From a checkpoint of a small mixture-of-experts model trained on Wikipedia: 384 tanh GELU neurons an expert, 802M tokens.
Below are experts of layer 7 (counted from 0) of a mixture-of-experts language model. Rows are named router (the router's row for the expert), down (a neuron's output weights, with its number) and show model dimensions 0-191. Each number is 500 + 25 x the weight over its row's rms, rounded and kept within 0 to 999. Numbers have three digits each.
After each expert's rows: a language model's description of what the expert responds to. This comes from a sample of Wikipedia text that the model never trained on.

# expert 34
router:487471531471531462461523517504492529515526478497484494450521518498485487510499503495491507522534459524523471516519495506516507530520533453481495491488512511512551577496483448500483548500530517510497463478504495481532517494501512482522529520475511465458487527519502542502525501491483490481514485515483518534518442516534495495492462503502497478538472467489515497536548495489522511463455458503477571542502506496495497492470512523481490547475520472444505479514540532499496480505524507478506458476556495508470515518487487477527473490483477550506510500506484539487497446484449501499
down0:492562472480500453490489512518478473479540496479467491498477473480479523512525520480504513543548503499507481496488510483435498531477486508519472518507543488501544505480536507467535510492521462505542479537474449507477504495550459500513539473505502498501474482459494491509474510512539523488489516460506528521475491499459508457479494487499480508472466537528516535541501505533517443522512496497517480512521478510510484541475533475491485475516513534525484491542482454520508499496506483478492499499502493466528445512530530554488515530494479505472471499527438469495551498494491490544
down1:540491535445483510497478501487525468452494492490529517492504486543536497493478489493521493491483470503478476489492477499525492483493520486491482503510450470496513494478512483508511487519510496485529522480513522525479505514502507504531507531539504490506488473486582505492493526469508491516473554467516508506461480533471459494469508485492507499487523550479430477502519492503520451518547542562480488513505475490541505528501493481517536506555494519477481535533525510556500514520504459483527501492471489524466488492549465498492516439495510480494490449466574532479478510497518499492
down2:467489504508495528460485472520475512497480489502514496543519482482532527519510526478463478510488461460506483505520477518506489481522520511483520488472522510498512532557466525507516516517477479537504470516443517545514478526464493508477501542495431502507491499495507510510515503473526454506495485509520499504505486474485552499471526493530520511538462475480496487510432534550486461521555498537515529514488474470476522542519532540517502498483487483503481522481501531524573490447531467495474508509504491479505495493538476482472504547516474485467479524474529545525526493497522516537
down3:476474531506512531466506482497464497493531460502505449490469548488546480472490532487462516473485502480521464508486527533461479474466504455518472487452537507529514525435482481514478482493514514500527514553484521499487519501480527470468502498484494531471507462482512531493523517499464514486521473524552529519459461504488439520506482511497465506522498480513495492470462493509499473513493494481505467539531477515541490508533534475528485504533529540535492509483472480497510540511487510500539503511494496504477495525456501471510489475499466517490547504517461564477488484475496548476
down4:510491515534452500536515501511513493490528496511504561543495505484514485474491516516472536530489530524525493522505466580498493494475504472468530495514488541493489452464465492520522493496512517493503460483483499502493498505503474453504517483516496508457485452497526512489520521466564470529487502464484496508486538486528512462530453499447507497475478550547477524482442548490465486498488487527497488474485540522494462450521498520488479519538503509557521493475510498500483504462456498477454510511521483528515512525504482495529518474524489476526488512505469490498486527508449508525
down5:485493480496539484512478483478549489506500521528446468558484515545512466512466503517467435497499488475494473498549490498485437488531497505498466484477494498448492460490496489491530492531504501502505461485536478536518486503524495443561517448489514529526537529524485496476499528498494508504514487518443472474554521477497512519539545527527515480495481492507500458488509494512502481519490508514503483525516508513519522481513507527529472508484476460506548480521495537519493504511498489485539532500490503480462488524469532528535528480536525535468507540516521488521462505463525477495
down6:491478475520508455489493521482493512492522538504476450445508478513515495488518540495509476492498516474505481538499516493525487493445499495451557495491446523502493497467511502508495524457522510477474499465536529542520514514479434456528469483512510473504512466505476519500524469490500499481497481511472543479524476509493490497541486518495455523535521539507516479521542473492545462498499498517533506494475527534490474543476483521473487478527517506495520489460511497517474563476492553497496473491460507505523493476542507471493484467441523466448535498482499512469511504535489482518
down7:468507509431518504509515526521470481454473496467500470496493507541514556510471516482499465511533443489508515508461492534492508452508483521554464507511502511461475529519504529485521503534470490491439477498468537512476512495467516514469500507533503463491499492483490515463516484528497492521540513479536519505489502525495460486501510432455575498497524462511503524522491498470529520521521506495518448542534458459481510505490508499499475481494454509525466505505494502486494546484493497494537546500489505486524507492510484493518483524502479483483473488514466510507571486499523488532
down8:469510497534525487519497471503499519482498484522510501526488539483510534502543498530496501480495491490525474499496512467563474497534493544499499487459507522452508512511548486500488484515490503453449510472517489532459484512515458475509548502501509527495494492494485481490466470491482545502527503510500483485500500511507516544512509468551533515480576506483524465495504517477534503480514474499480471499506523520504499513474539543501496488539499528495488538478466513462524513516533496481514483478508484542523458513508466489528546523447450545514524532490480495534555477531492537433
down9:488509524499510509485502543482475521499505489542501542492448486496522530505505497518528449507496448508500502506485495462502492521485488545442458493490580484472484514473468487470492526533508518493489475485484515482519437498533478490523517473528509511470500515470519529495465506528497498443532490464505491486478489505492535506537471552445498479493480531508525501499481487498540498511506448507499492508499468481475517540472506509498478483499523508479491497538489497483506447507470486489470507465481504477470488555513499554471571489529478501519499466500464492561501494493540496503
down10:469479477497469524481517459477486522473505497491479540501503495546473500493507523517497538471471530472469498486503484522500530467536547490505507511514505529471492533491475519448471499538473492462490510515506541485487469448490497510527478502494527510520502481495547481472551536488501523458493536464509510576484468491542460490504508480566488513528467497516529461507474510503498501488503477459509512491514525534450491473493474488496509508474468481527513512530459508508536469496494474504565499540484525483480510475526549514453505487505516521504520474462511488488511495550530484484
Description: Auxiliary and linking verbs. Forms of be and have and the word and after subjects, such as was, is, has, have, were, often before been or not.

# expert 6
router:525445528516492520481485490496488475526520492449517477438533490502541531475501447490472491482423492514518486495510498461503496529513535499514557494508499534488507515474486467518486498484494536512484462521472509511491479487499497505502485467433520521524499469476520522532535508486492489488469492500476519548513478532446505519483533520507506516541537502547494513510518472518512534500533472495535494530461500558457520491492467525500494497514537455504529509473536496513509487539454511477451487494457510484526500533509477510515519504494504504521439527497497476485509532486485504533
down0:521508502522476443483495494524513549494507556476515528459473517478491462529486461512499489482519480524492488506495532490508484483511470532513500507522543506487496529511491490462497542471458498494509489484468470516500479485495499521544474485526547484476526522489483565511483524460476480446491561501522495464517536527470547477553494485497488480449547494523486528442520467512482487529531474504522501497530535497488514496517495492504506487542508502438515448522507492503482522511478458512493508487499516534472522500498482535472526486476525485490489473478505524446503496465539490511
down1:529500429475519486469527455526467469502496492508491465528504482500506496490485484469465455506524520501518489516513524485497485432550507482475504537498487524480511474492557491478493507540468459527448510471494462519495510524527527480517504527526464512490523469519497473512481537486495509492529462517489512511532473459481518526497473525489534486498515492486516522462555494535495455495503533517470489505547514487466510508492478491523495512499473491465536525455512505541510500487452552496482533488563496497489516512522577537480493494514528481532483487491488509485510515511520482487
down2:509521490537440475521506500482496463499478497555472477535544528497498544475502488536526520509507457467465511459515493500530533497524500532497541528511536524523517519506472504480498494499488490491464513523474518501464492487498485452480461524509480489569471488511458462453496472502528491459477509478485521494495515526478507492474519510534510533498505587475485495520499516495516532504479517538505504538486496521541504502500482495500479484519522523480486452548481504499535497484476543539467501480508509500446507499440474509499552503483482532505480496457526498487470518480471505519
down3:508528499535481544515500506498479527521532476465529492558490484479478495489568487527488461510518494508542523541527503514494481596515499517457481475520537512508503512485501551520502492482505502460505449514534493550516492520491530508493512492472512509524546496523480498512492492493519471455484513477498481485486521496490475510492532518514539524523521473550478496491443474508507470475526481511518481465497495477472535520500513495501491509509487481496526472476478545527465496502458533551458544465508487503534508508532524495497522557466526540512507503489534501500501478507541515503
down4:502512479490478520521499499489485522529505534554525509516547519487487447501516482450505510455489505519490469494479506496511446470484487521503510514498486539484495491495515447491483522492467532469507474474469507468500535556492544496453461488512508500502523523521496482508484464543464493489508497483530462488517457461511534501517463454505505510479502475527498525532525498543515520502499543533474502480511518495506481482516521492488496512470501543475507497560527481591471485493524491528500527517524487517513521503498547546503521476513504488477501433526479544542517504484503532485
down5:546536499470521514519508523530534481489525474473519498463499527566524504536476451468514535500526490486510519500508482460492480500520510480526491520518494499467473458532484502515529488483507490492477498511504460477531438514486478448459501522496478503505482483487527526479490502512480492469530509478471486476505507509495502507511488528504472523527536522460517486478516505474506479528514508478534506508505534542471507500508477546493510503495488512479476528489479499507507482519547474503489459480559464512503487493492546492530490541512460482522471515573502492483479546516460544589
down6:528504497463496496541481521486568524494482485536506488532529520483451506528499508512545468476524518447492516491495534477515490498505477514511495526502511482476478508493486507504519502494483472542513511483449476501513501455526504504458494495511476523494552507509523487473518535542498478489526494520545455499513466483510522496476448515498484518456507529466501499516499533517472506505541543476453538500517503516534455481517483469428500466529505472515502495467522467453505547506535517461484532470511470509493503495512486471500467488533521494541495483479447515497529525519449508478
down7:535459500509524497509476480535530457514495478492540480493482487504498502488505519491523500477517508476502485445520530456501493468485505503498495488499496495489468490517508452481443483483471504486512473478526497469516524456507557497536458465501470505517519473484512477486523499499495526472474498512516501488520448528499506518535510479457474486485541524466458470466476466514492500511469476477498499499464471533509462507517472453484498513465508500538534497480516490456506557513516482569548549490541453490489481502481491513526484466467531525470492523446470531495450511490505496508
down8:499439475538535505503485479520489485525509520488487519515539498549478508492532481464499491496499522479467498484482556481520531460506486480515525492500509477443513520477483490556517552466525531505538467482465448504539524500537512541515499508498498491517497554512479463494510505516501497498494528570497501471498486478463515491528486559534514492515517481468492498479493488508556524480502474493495536530529506490499500515523481485470515454472464479477504477513462505511508497466544518518434468508497517496522469506498507510495467442462507519473516535509501514481474507467528482483
down9:523510509528506514493486504477473511473486473517471488521451508551504550457453514487515487503486503484480535525466471501527537466453500507511468501533493508495447549507527513471546532442504529500488508543484538538501506516521460544534521481461507459502480486520478489509523475500525480523490529537544496497515503478531544514496460491526486518496475510498477537521515503509504482482493520494494482501489499510479533517478533516531462517488467488492522525487547529522510515474493460515492511527459512496491495540481520517501508512514455513547505495515435468543474495446516505459
down10:484511527480470557501497519467462487553532470545491482514476516537489475489521480526489526478472491463481488529502474485488491478509510451478452521464464471475494468497518492483463509506497497488529527507467465523519500504504478529519531470490496563485550498464508539534528498504518479472507493479513509510494492516486457510512487502485495533509519463560548501507475512484469443514528480508501482494481525512527524525462514498518469529541493490511490491497511546526497453510510539486465521510496557522560501500486524448517532492503498518494478484523529544507529472507522521468
Description: Relational prepositions. Prepositions after a noun or verb, chiefly of, in, for, during, throughout, as in prisoners of conscience, one of the.

# expert 28
router:483493520503522478500499501497486514492482549446513543525509525518516514526512510472518478504486503448488504543442489467509514498487537514501509514460538479482533463496538509477525513464535490500449499456497538521473526516515466473491537499490518499476467481499463576490509499471508510494489506495517526501481472497542513515505489525517512495468474449522481455499496535514489468473482514525468523456506524528471491487496521454506465538508556497550488522492477514489489512531544491508477515469502474487520470501515504480507490440497511494497503486447527505480531458554506462470
down0:507548521477520498444515513483493530480495485461485542473452489472513533435517514461492484488467495478484477521491515532526460517500540490455516475499481442504459480510490510506439491502474491483469457516575524516488492524478495467491491503519531528481510489503485556486482494468534497499482507542487483505547461482499516512473468555531479521526489537505480459507486486547517453493466522500523500460508497527490509500513492527509516485498512522491497504519525526453477495485519514511523453479503525491487506508506520514465491501480496494496510522491473448543509524475550510511
down1:510511484479468489524468517493495485490476526533547455468511491508518529507507495529540475497519510496528502534503519484494508484464484528501517491517535530477500530474512507480524518499471505492520506495517481463473534506501515508538483533479464541482550522505500524482476536448490507483499482512477522539485507508549496469466536495507515488501505487462464478550498470569484480537502524497515481469543504519460464542524544481554516520529500499491487530537494502521488489561512476432476491516471500494498524469512514516543465515472504482488541540472500518467465532529497487536
down2:553520530516516465440507476549482507513516479518489521521534468513506483523468512537483511518478474491492478481491495480517452478528498503496470509495501512506504499516497528499528519511497523524513480533491491484492518542471449476471496521552447510475530486526492490489472500505472509517488496476506491510487485519535472471480515446476504501503536463412471482472510538481448539521481529505471476482542499488504511473505479494462506468474537483476473467507470499516479538538519556505497492470454456515483469468520470504510512497496486458465457463503486484544502507495490502477
down3:496499529498467509475482460529491505490479477467477502491522521484475489496481544482493515490483484497552481484493518509521484485543506481514480495505477509483455506528516545445521470481512538474461552545498517497541497521500552516477505478479487502533492481466468473485494466532542524521510506516535528495531484463495468479511532503480516507511518495513466463475475469544493458492539492471485519517483455512515514433499489526471502545467536459510505498493444504462503511497515504453496479490521528496519443527511512532462471485514510532483464488491503502506479477563518509530
down4:503515505527492502524509478482489464484547550477512462488471514479495502538474508471493526554494477515478522550543537479501502478510520495477524515500472524514480517540482477495501462466531503493489535491434528496468498544527529499472507498500473481484494490498501498482475528501493510513510466520468495455526520543490487470440515516469521488500469538457476486525487513492486510495493478444460491523494458466467496513529475545498533450479541489482493479512497481549500495471490505474493469474547505508510535509553513505472466498468521474500518456540454492482513533488511501527
down5:514513546503436491489519464514521494549525504487484502537519476476506472531471567476451458535528514494502501501477505508493454520465446543532543488484491501488554470516473503521524467510523481487517508467488508497500501469474500472481496490487475481507517514474518529517464493511469498529465481479490480477517493526515533500547500498521514483525516499497518500518489511506475503518464541537500509512517561489509548516475505473515478523479517485461480492549505473509468511453504532529494501477505485525515514532445498446498457516526479526472439522476516499527522522509523509511
down6:511486520488530455525510486489534506412480497477507469467529503494477452460464492468469504472486506478473514515513528515459458502528493503543465493496487539446462460532480521500502480517499491469481482548525498500469494522458507502524521480525538510507488482479494501504463500447479510554516508525492497495537475432480503482468528462509502502475558532476497471513485491460463450485538511458516490474534507490479519489516508461488513503491498458509543487502499528525520501526550502480504493534516504522486527509486534517513496506482474480467515469522495496502510534487506494502
down7:524536493520481529485521499489490490533517448499546505527535475519549512474441488481499483511473491515516525501493495557493493471502494463499488509521511448464483535497487565492535495452472511518503499457507488502533528516476508507532489512504462497485538505469525506509498497478480460474471526500552544519520508512525505484581521526530528525523484536510517517480513494479483491513487514520481517499447436489525473530512527462490480492517501503490465519516480502502507501503498517508471477485503545517520496508517513483520475471463502525504481469504503443445519483497455551476
down8:473489550554497520494478481497481520457547495524497489491481481526507506512507517464498480465516530501558499465471480512451466503524529500529503516528488492488507510511518504501548496495542468546494490481452506474490515491554481509504488467553542523496528501508503456521503463505500508533492504466550499457517513508500494513481503456534527523502509495503494495496464547548518529470496510542483533494493538514489520458506525508506461470473482484485530481523469533475506508512506521539484507501492505510486493535415516509481545468529516514511492479523465474472477476520463464510
down9:455510512484494492522509487473521464534522527532501543534462525512534460494556501531474525520505516535516533517481472469487482509514450525519572470452505506489505500523510468471516499473490524469499497488471478497534539492511494502541489492534485505483470510485515495508481469476496469499476488499498501488455467529511511477495509542484524505534508529509522464546532486470463486514487539479482512533531460548437498575516537513503429517505519482462525503484527522509494517509515508532457498482497444478502517503478533509491524504500474488491535501487501495499488489516508487489
down10:503478520494476506497502486550461456469484498523492475467521506454483471487471498495538463525527491504459483514534480474507507526530536521536518479490485471456494541495486525522466516530495479509476488513471500491490473524490470468500522571515527507502495513527505493509520540520526488496501499524515474498488557481509486485484498530518462491487517492547496515520479480518518510463523546514505485492448493488482539520503507514525501511540481492450539459532555491455483509469483468487492459539525486479474507496509533514493506490458537508482502471542472510521518470438546548509
Description: Pronouns before verbs. Subject pronouns and auxiliaries in narrative sentences before was or had, such as he, she, they, would, and weighs.

# expert 26
router:514498501447480488517485468547529494517515504497520510456509505492507439500502520519539540481498513472475503483499461479458505525500538486561493498543506515513555484467466458502517461488525509515513534513537536522485488489483496508483503534504483484470521507513488518540456494523506508479498507483522513541548499502443511499467460508468462513509475515503486475471515508517526462503549492512497515527505553472503492490449489516471504529491542479509531553486482497510541484521505553475484475480513460470482479507522520493519524521483510453518499471453520552491537509486509496471
down4:501475491517463501502515512480477494531481490524504518512514500529510426527488554529481460471519452488504476490513521520498463486475540497509507498461513459525490492478518488505497473500473457461474467496493526477553520508533505471507507525511510494487499524532547482488491474490521509516506523512476500508505513546509536525526540449517519526502460491501496527544483521502431537518481479526511513512520526427504493496448511535501493508471470527518482498473519535520510454460497491487501475545499468509512514502470483510522528517518527503511536487488584522478504493540511484501
down5:456499481480521519512517465527523490521489486467533546560439506466495485503498425488506549461510501490497553505550487496527474521536501477471471453521480546524521524503470545498471491518468532514490515508538507525522496467527502488513545463485518502504502534478518503510482495523511440456504507459500497486484497506521531507504484485502444483516509519467490499544481484478492513497511458531510518530538515491486483485465517489513519487544522532500535525506484505497433513478513495514501513486492543521504481477497485494530500514528500508493509499516512491541564526517465489476
down6:560515527510516512491490534493451531541547490485461496490547489508486544455496472455515518481489502527516487470527482494443490502457517498506470516428519524484477530466482497525483551524479523511512496473519505483494535445481518507510516485482478525478514503484488495535469529504508504509485482499510526494514551500523496521523506513501498513524505497530490442477526491528466521506573484486494543501552490490463462529487493498524536480507496486488530520529511508515464489548473507470533473511543506503504533533522565492475475483478482502496512520460510480501474497476487498483
down7:513481497503524541540481525475493496476529527487500531519445494523520516501527523553515477519535494453515467468473503497507522492493546497533525499461490540488487483458521511472492499467488477490496496549495530472462518496467538523495482519522496530558452470517508547512481492507502478488497515505517474567531513490518482483545463468526483494515542510536486488528492557498511519495505506520501510509509481539514482517473482463533513509514442513470500443522540493501539497520503501543488527486520502484440522528511500485529472487513505521500540522536479453521505517505526505491
down8:508511479463501478502477467513536528502510467482500474506506496529495509498475477493484517511509467492507528458529493523502510500486531492471502515510480551554478511459503475470552539508482507495473533459474454491476451457478524512487556488492508472481480521483516507510524500535525506470466519487508472461513480513487497510484502494459490506512479545467518522493542518488521462466466445488475515523482513538573483500452492507520523521517477501503549503483483491484471494508459462525481508558496514506486510467480526500485540510538432515504510492517512481506529512457506538538
down9:492503499486505485489513501520516531543452494465456516516507526520505471501511487496445500452504526518538447481520492465471485535482479517448486489517529502536495521481492478506490524448495524500465489518529481515488511486510525471498498517522546480537466503426462518520474501478501459469458486481548502498489526524504498498498511509492480533523539487499490493519488559523539461506482470474538454510470520504511486500498514519439494473524492481470521475492493487482512524523514483508482510527478477478527488519567489503510463519497505501507501531576508543538471487480514514475
down10:503462545533511540476491472455520519503486479481537530526449472484482530496500544519498475518526496499509522524497507526477483430526470518533511503494462498480519490519566522485489485508501481486555511482481491513503484463524531486523537502474483503487555473529465475524455484505535525491470457521512556511499439494525490504473522501528535514485481470516499471497484480495482520472520524508463451488528509488515509521516498498550476475527492520529487494484530493503477460519522515552508505472504479523483473513493492541514508567481474510526519538485517524491495511507508531523
down11:508516535522488450474505523529504539513498545483462477512492452514485520521516488482523537494465518509495460538512519531503534532541500478509486514499531476522531501526482544498517486511482539523545506554494516554491515521504500508498470513513504488500528507467488537513502503503486512493508503521483497478451488568529473537525532529473456474546483501513518496497491470510486492475545515518498485499468536520493505535466470516507549483486528525554503541521477453513457465518535479480463491517509508508521524501506491467501557537493507462455456522486485480508528501484490480515
down12:458536506505544496483499491552489524509489489479492479512563509538482511426513489515501505479480525486494503459486533498495495481497484501529496510524478495503525509477498490494479493475518508464509522497561514502512487480473485486481523488480511496507475531489520478484480474504517544486515477469495494522467505515476494463546466478492429535552502484495489457481495525507497515481521489465473483491543526499469485467466455512542538501459495513513485520502513534493479512509486517452478424479467471518522477482558532502447517514465514531494485523470464483479506551490486474513
down13:513481496474502527498470496521520523531489516515505498498458516532520525538503479542494525513464486482478470485499479478489525477462457493515527473507539512480496470560503499496480475469506468485526514503528468544535428493482520523515496539470521512469498497483522502497500524487520492502472524498479533482499479449530512476513493507448527486511508495502509499499513468499474476535513510398492472513498522503517532438545482494468528492522501480495473526523515506482461492451470477464507489517535527504513461487434512491495472504501461499481479495493515492535474508500561501529
down14:492529477501505470513497454530511520517481515535526493478460501491501493460491490495495505545543516542452456540482519559465487477521520492488530453467514472488487511485467475484511512488484470528510500454541535486507458533510469508519497505509513516470527533509483501451565501504504525467466480498483476499484480539502490515535502472472469497518489499492493518490475484461481515493493521464483487530449540501490490494489491478515472495492497493489533495489508449474524522550513536471511506554502502512509501518567468536494551478539503494490528506490510519534553520455514488513
Description: Clause-linking words and verbs. Conjunctions and main verbs in narrative clauses, such as when, where, so, but, while, said, spoke, announced.

# expert 18
router:534491494497456502464498514468499479541506483552496546476500489475507506527524491532494501487493512526508513456480479478533501500460476542467478454490481467532475479478537474475490491535511468444481522485509520509561508508527537518522521509476497527525478518500494514523473511492537513518487529517438474477494512495504488526527478566484555500481495493501479441510483488510484499500466490506478480474497479546509510496543452525504494524474545533492514470506505476488517543489515483474494523516475514525499478526453479468545482535506490492457460495492527515469483447507498470489
down4:543491502496522462457519473491487500506520527482510465538497470505498533459469489500486498500475497481540535458489492450532489491503499485489487526473478472487468543525434489496481516540512485527493455479498515511480508494485474514517510464470506470513480491529515495562484482479504466479502572528474459506521485563495513480501513442452539477483495480521464495498515479475453501479498468515478474461480463531496503488499489483522498532516481520483521500480495488487533467478495557476521500445491537503493466521529451493534507516481491462500481492498527478476529464502502487502
down5:501568474510499526504487498480512507472469492522521502498495506540502457516487481523520495494496526464473504500508501525485462476519506539507494499513524508523452463520464435507520484457477512510495512514472492498472514507555488495501487530487488544536538490486489498491483491446503548538488494541520534499523493531531437531478471488558466477489480483483511433463497534501532511504495528463508550542499474505503495547538489515533501501513482487444507479487491475510492507527472528513489510519491494514489466550492455516538528498512516503482478467504531467510548505483502482470
down6:510494538497491471512507523473502474504469505474479475512481506540498463542512489529511461550505501507480493496523466495505489539524494505480489466497496469480513509509525507523518502520488519464510451531463493487481455486492584538498560486454520502492542489547502479479503493490532472498505528521460552496554480490516501541475496495479476502463451504486466474519529495540464519497493484484523488508442493492503465500484497516485527472487482470533516496474525492487485505457555487521514474454581468474486495509506515513488512516515531484468513499504473477501539509503498459512
down7:475492499526562494490496504472543476492538425489518514493476525550481530500516495490477498492475504467456493466505512513496486495490518490502526482511462499492510478494504487477499510445488487519481475422500504501483439478515522526505484489491488517494521513504497497408477527502518477526474470475489493471473505497459493517558490508500500480527505500516483452480491518516499485526518564486467531518512465485503459484499464513491508465539518546527511484534500496524445500516468504549511537497500514539453511489535493488518526473511525506472525495465513502493514490487497545475
down8:473506515516507532495542473513491517487511469514493487501465498483481485491505522470468488512513511525547476486468491447557502510484463508544540489498455520497509565524496502502493478513500518506514528471514485471497496490524474597500476445494451470515488464501492501520521510480501479530498509472485503506489530500538479456527494524547518461477500500500484524521521520536495518495487544511481509470536532493491521462517501544510548547464473502517480545508521518535508518483537454480528500499496486495495481494481554459520523487479485492484456503540497540470491513506521510469
down9:454482511502540502547544495496484521480478487470489497473493478500476487505501467515540507506507507504510493514472487558461488533532454492504477493472506523505527495492490453494466472499487501508467520526544531509491499483511502513519544484539463512462535494522500480511502535486478476440501498513522537477514458483510489536507467517523503542492528502488480522535491510457435538492492513496534508499521489498487509503468471507482492488476481519434504479516484526474497522528482509469446559459492498493515444519545519475508514541468489514432474513490497517496483480451508465492
down10:505511523467508500508472492510523501487483465504479505523456514479449523513510474498466475461505476422536445533497530511511466524488512545495462463483519536515520488540457451471461476564488435490540526517476503484487475485480493495508481509485515526510463492454507488523489537516523493501495530465500476489551474521500525481517518484491504486498488516497494517525467506491492510477533502493492471491526474456507513493522499493478501551520491525496478486481575492496490530447533504478510505450453500495518498550482471492507487495494488498509504462516501533470526465471493508485
down11:504501525502478496447499499574502536471477489477495491518496474511511534455505457527503516496498474471543457531491440489510487485529522506519476527495487485474493460475477511513484502486491523529492472513530496481519488506457484530516518467515501520522479560533505491503533524482521496477475454451522491504531502493490487488479530487471477508504535509483506503495479510505552529464499534530557509469494467530497537497495489500531496454497473517492481582505439536508537514515500513460527460499466515529486479485519515478496499470544479491515517455493508476518511489516527531531
down12:538472488497503517481500481508432509478509473505448481446475460491498481451493538453516485485553521519490449472511553496498502525503506494518501532521498495489492480481447494494481493436535519476500500456489518519511499489486486483474483470493508471515472497523459466540490481555505532521546505511525511488474524527515509509459483483481467525481485518482475475481499443484481523522482491462503472493488521446499473502500510539538452498505490509455520472505498482493446484454536487492530529505506515484462496511464492537467502492506511484511484475502547524493517521480472516509
down13:510538507491478484525488555521478536496502477499506491511516473505533505538504488496444519522488503544450483521505493485524531476480507492464460499527526479534453534534481531481500453518528505500498516505579504540484526530498533533502480496528500504529460519475529508482515526455476525498498494549534476492509523483500474506500485461509497524500479460525571511480474509522501496489553488517475420466488516511530484499487491518501517448510496486494511500504513493473498524519509490488532475538540493533480484510530453494514511485519465453517527530504506483510490476493535540486
down14:489482501501484479517500472506495482541501511521463524499493533522474553508522547529504475528490539492517519484512447496487530444481503486521479496484509500518475509478513481507450501483512542468519522473463483522466524491486505508501517483475561513474472494485504497491501530466491437495518591491503488473523530546519495530538471471477480509529497513540501498477479497513449505512513486460485469453499505471467509462523450468527520497446522524458543471484497493460478481506536528501506468495526473494457516484467469491487505522452500501515488498495498511529503490521492483512
Description: Mid-word stem pieces. Inner stem fragments of split words, like equ in adequate, un in community, agon in protagonist, plus verb stems such as moved, contract.

# expert 4
router:467524516485521511560518465445483528517492561455544496527525517467528489492430509500496500487478502498463509495494490497476482517533518485458488490466508491527458521517513513512508521467506501529481499528497479481498520468501502447476510510460499503465495512514478472530513479490486511490464542512498495508453497512545431519559487490499496516493487523471506533517503475484497488540508476501506528485508495523504486510479495498471544465511545510496543463543509446494537514504537482480527513493465486499500508541513557508496456523515477504517544488535474521515483539509521526472
down5:507492513527491510467510509445496535523472514524476477531506486539531549502460507504502519520526462485489492517530489479479494523521502496475475484503497500443535542476533500538500511504477498469521526537507448521490510520488455484484462526511443504539518472518485540532501523440506493477547518508454503433513488546518490522490524501533485493554502526507496486543471508485494539563482512517480516505495486429520447475507512511524492475508492523501496514521491473477520510528482467467482510452485543484489470520488518493522484501533490479500513506510488505516469485484538503504
down6:507536518491506522490506499453476484481479487489502542500500479502537504496520555440487490471457524500485488507498449479485496427545522508520512512493504494532541495513552519516519503548451496513466541458537521511497479492505488512462526470479487467523502514508490516517494472530505504508476486507503466501504517519535505518511511518518520492551467468525462473484519498533485543518494519496503490501535499494559500517459512452502535502501489527455502500460520506479493525506516500467526510505491517516539517463473485471469477515550516483502541530476499538523540501498522441552
down7:485503535492477574506516554486541525536508509495504496523474495524462491488528533518497489511471509486443477534518531474472548507531467498517522509514479540559489451519504505490534513478471511500490475508470479489521522486510495528510489528502545473516445502518468499499453493489504497506497518489460531461494539496506520453501477495498509493495477533508509551492474487469518541478469480527487529529487519508517506490528538488497478515493542435498481450482517526535511531453534493511534521462472482476515484482517514521510504483475502513496493456486505456487479449520485519481
down8:479466448509488500447508519519466502513491535461542511519504526478499492475550499513505528543496467474513472501461482488437477438461494494491494544519545466502533518524487488532481518481498443499470487503518475451498526506482495505499528472452522530475501524526483465512503502478483506513483510521461505527524515513496529492470541506491515545479490537542487475484482502487469470529510514498484525495501502495511513496475483501487503539527457492479499504489485533412493472481517497480481494545531467447525501453529536493502508492500491521506496502553527492519507484482507534504
down9:500494526503488509441483520531493500478526476471512499533555497505521479510482533536490514546507477474545517486502486468503516557537548511517517510500499516492469476476482520513448527523489501477486483532527498506529500557505475530478533528489497498485517496472526508539439497510473493470588470470507498478503528510486465504522451497547559472507493500545544493490455497513479501494470505506487528518529525466545552497494531529515510514537516476503499476487470519474493487527518498513468517489514488522481475500510481482499464490519462486514513523476515515521477515477541482479
down10:495484513501495481510484517530512494457574485450502497508521524469498485495484510525496519514508532485468518498493572514503451470501508512552508458476512510479516480475483498480469509510489490472524524498469450502495484501544497508502471493477556489483493503521519491537501485502500536461551504497515468502493527472499448544489485494457505501518450505544478508490519531515523535487524540522511477493502476484483500491522435442516486531469501517505491496533527534499493521498528496531531474505490532553513510503572533534473521515513473483453526502532470494502509516512504469524
down11:536492473499493477456507454534482472502498472439524493549477526560539493475472510515530480512505529541499498465446482481499495485515477533539498510542566491519526522506496553506475486523475489498503479477532468478506484521509497510520517488535480472489470470460494500510500510514487515513524516494490482506476484496470460525491518472484510495513544489516515500510493464536469539482468502495475501486481512496515543502482521482551470522511487474518501513559557488501485504513523512491533490527545507461445483546491514510468512477464476508484514464503537518523461491517505497554
down12:489495528529488486493502537481459487481498502522493470504482530517495464516505498523511482498503524523541519511472501533475488497452524549461455524503496499523502460451503490448487433548571486517520474468457535484532507501512495525477503516502463543505541504527527466476480498500497510493484512513544495499490526493469496494483507540497497507513476467514496501485505521518478505497484480524487541508530498491517532484471525489489508535458520526494525487487515492523448468449499485496484428520484497532461531503480484533493470489480476515490479525440541478481491482544546534508
down13:454503542495497538482564482526515530523488508567530519502470501500502521504511502461512538492523503460512514534502526493495493501508485498444523577480516496515488477486500493557499449488506482505481482504542521480436508465510536535502489507496508507473501543523490533508524491488464501493502487473464558486482513447547468531496526511537501501549492523504508498486466521506515524482499526470496506508500484519499493524499459520534518559523488495510496504525538524520514497512515462482509533500448491485520502452464490542491523506509510503502429500483508494487495463502489485482
down14:551530482452524517511497512527463503502497540475464523495497460526498495482537457486476504512536488485495506510505462495484472471479492444464492546494453458508524520544541498480516449440480501481482485495469526520482513500488500475512510516520490541493472506507474480523509495505543494488496486491513520525468538479477514430539534471479486480501507523498456483456508489507508465490478516513512480515448522590476540465530470523513506494505530516484524520520503496466537494497494504540508441493486481481538493503494502520519495481492537485521499514520466505517485480490509477483
down15:544511467457468487515506455491490499497452484517492504537514510509493505498497528486535500465481464478518481476509519497504539511481455497472469511461486513507472505505540473496512485564504462464483471444547508543499533542485512495498484480456494490509495470450470544449523468527496487526503531509500464496473510489465496476471499486484502492473474479500541515488502497487476485487475508490520472510517501519511535510543487501510527506534504519456513480485485540492517477491503478449488524501443529487463491490475464466516506470562492449518471476519489515460505519545479538493
Description: Chart and list separators. Opening parentheses, pipes, dashes and commas in music chart, election and awards tables, like UK Albums (OCC), Nominated, Billboard.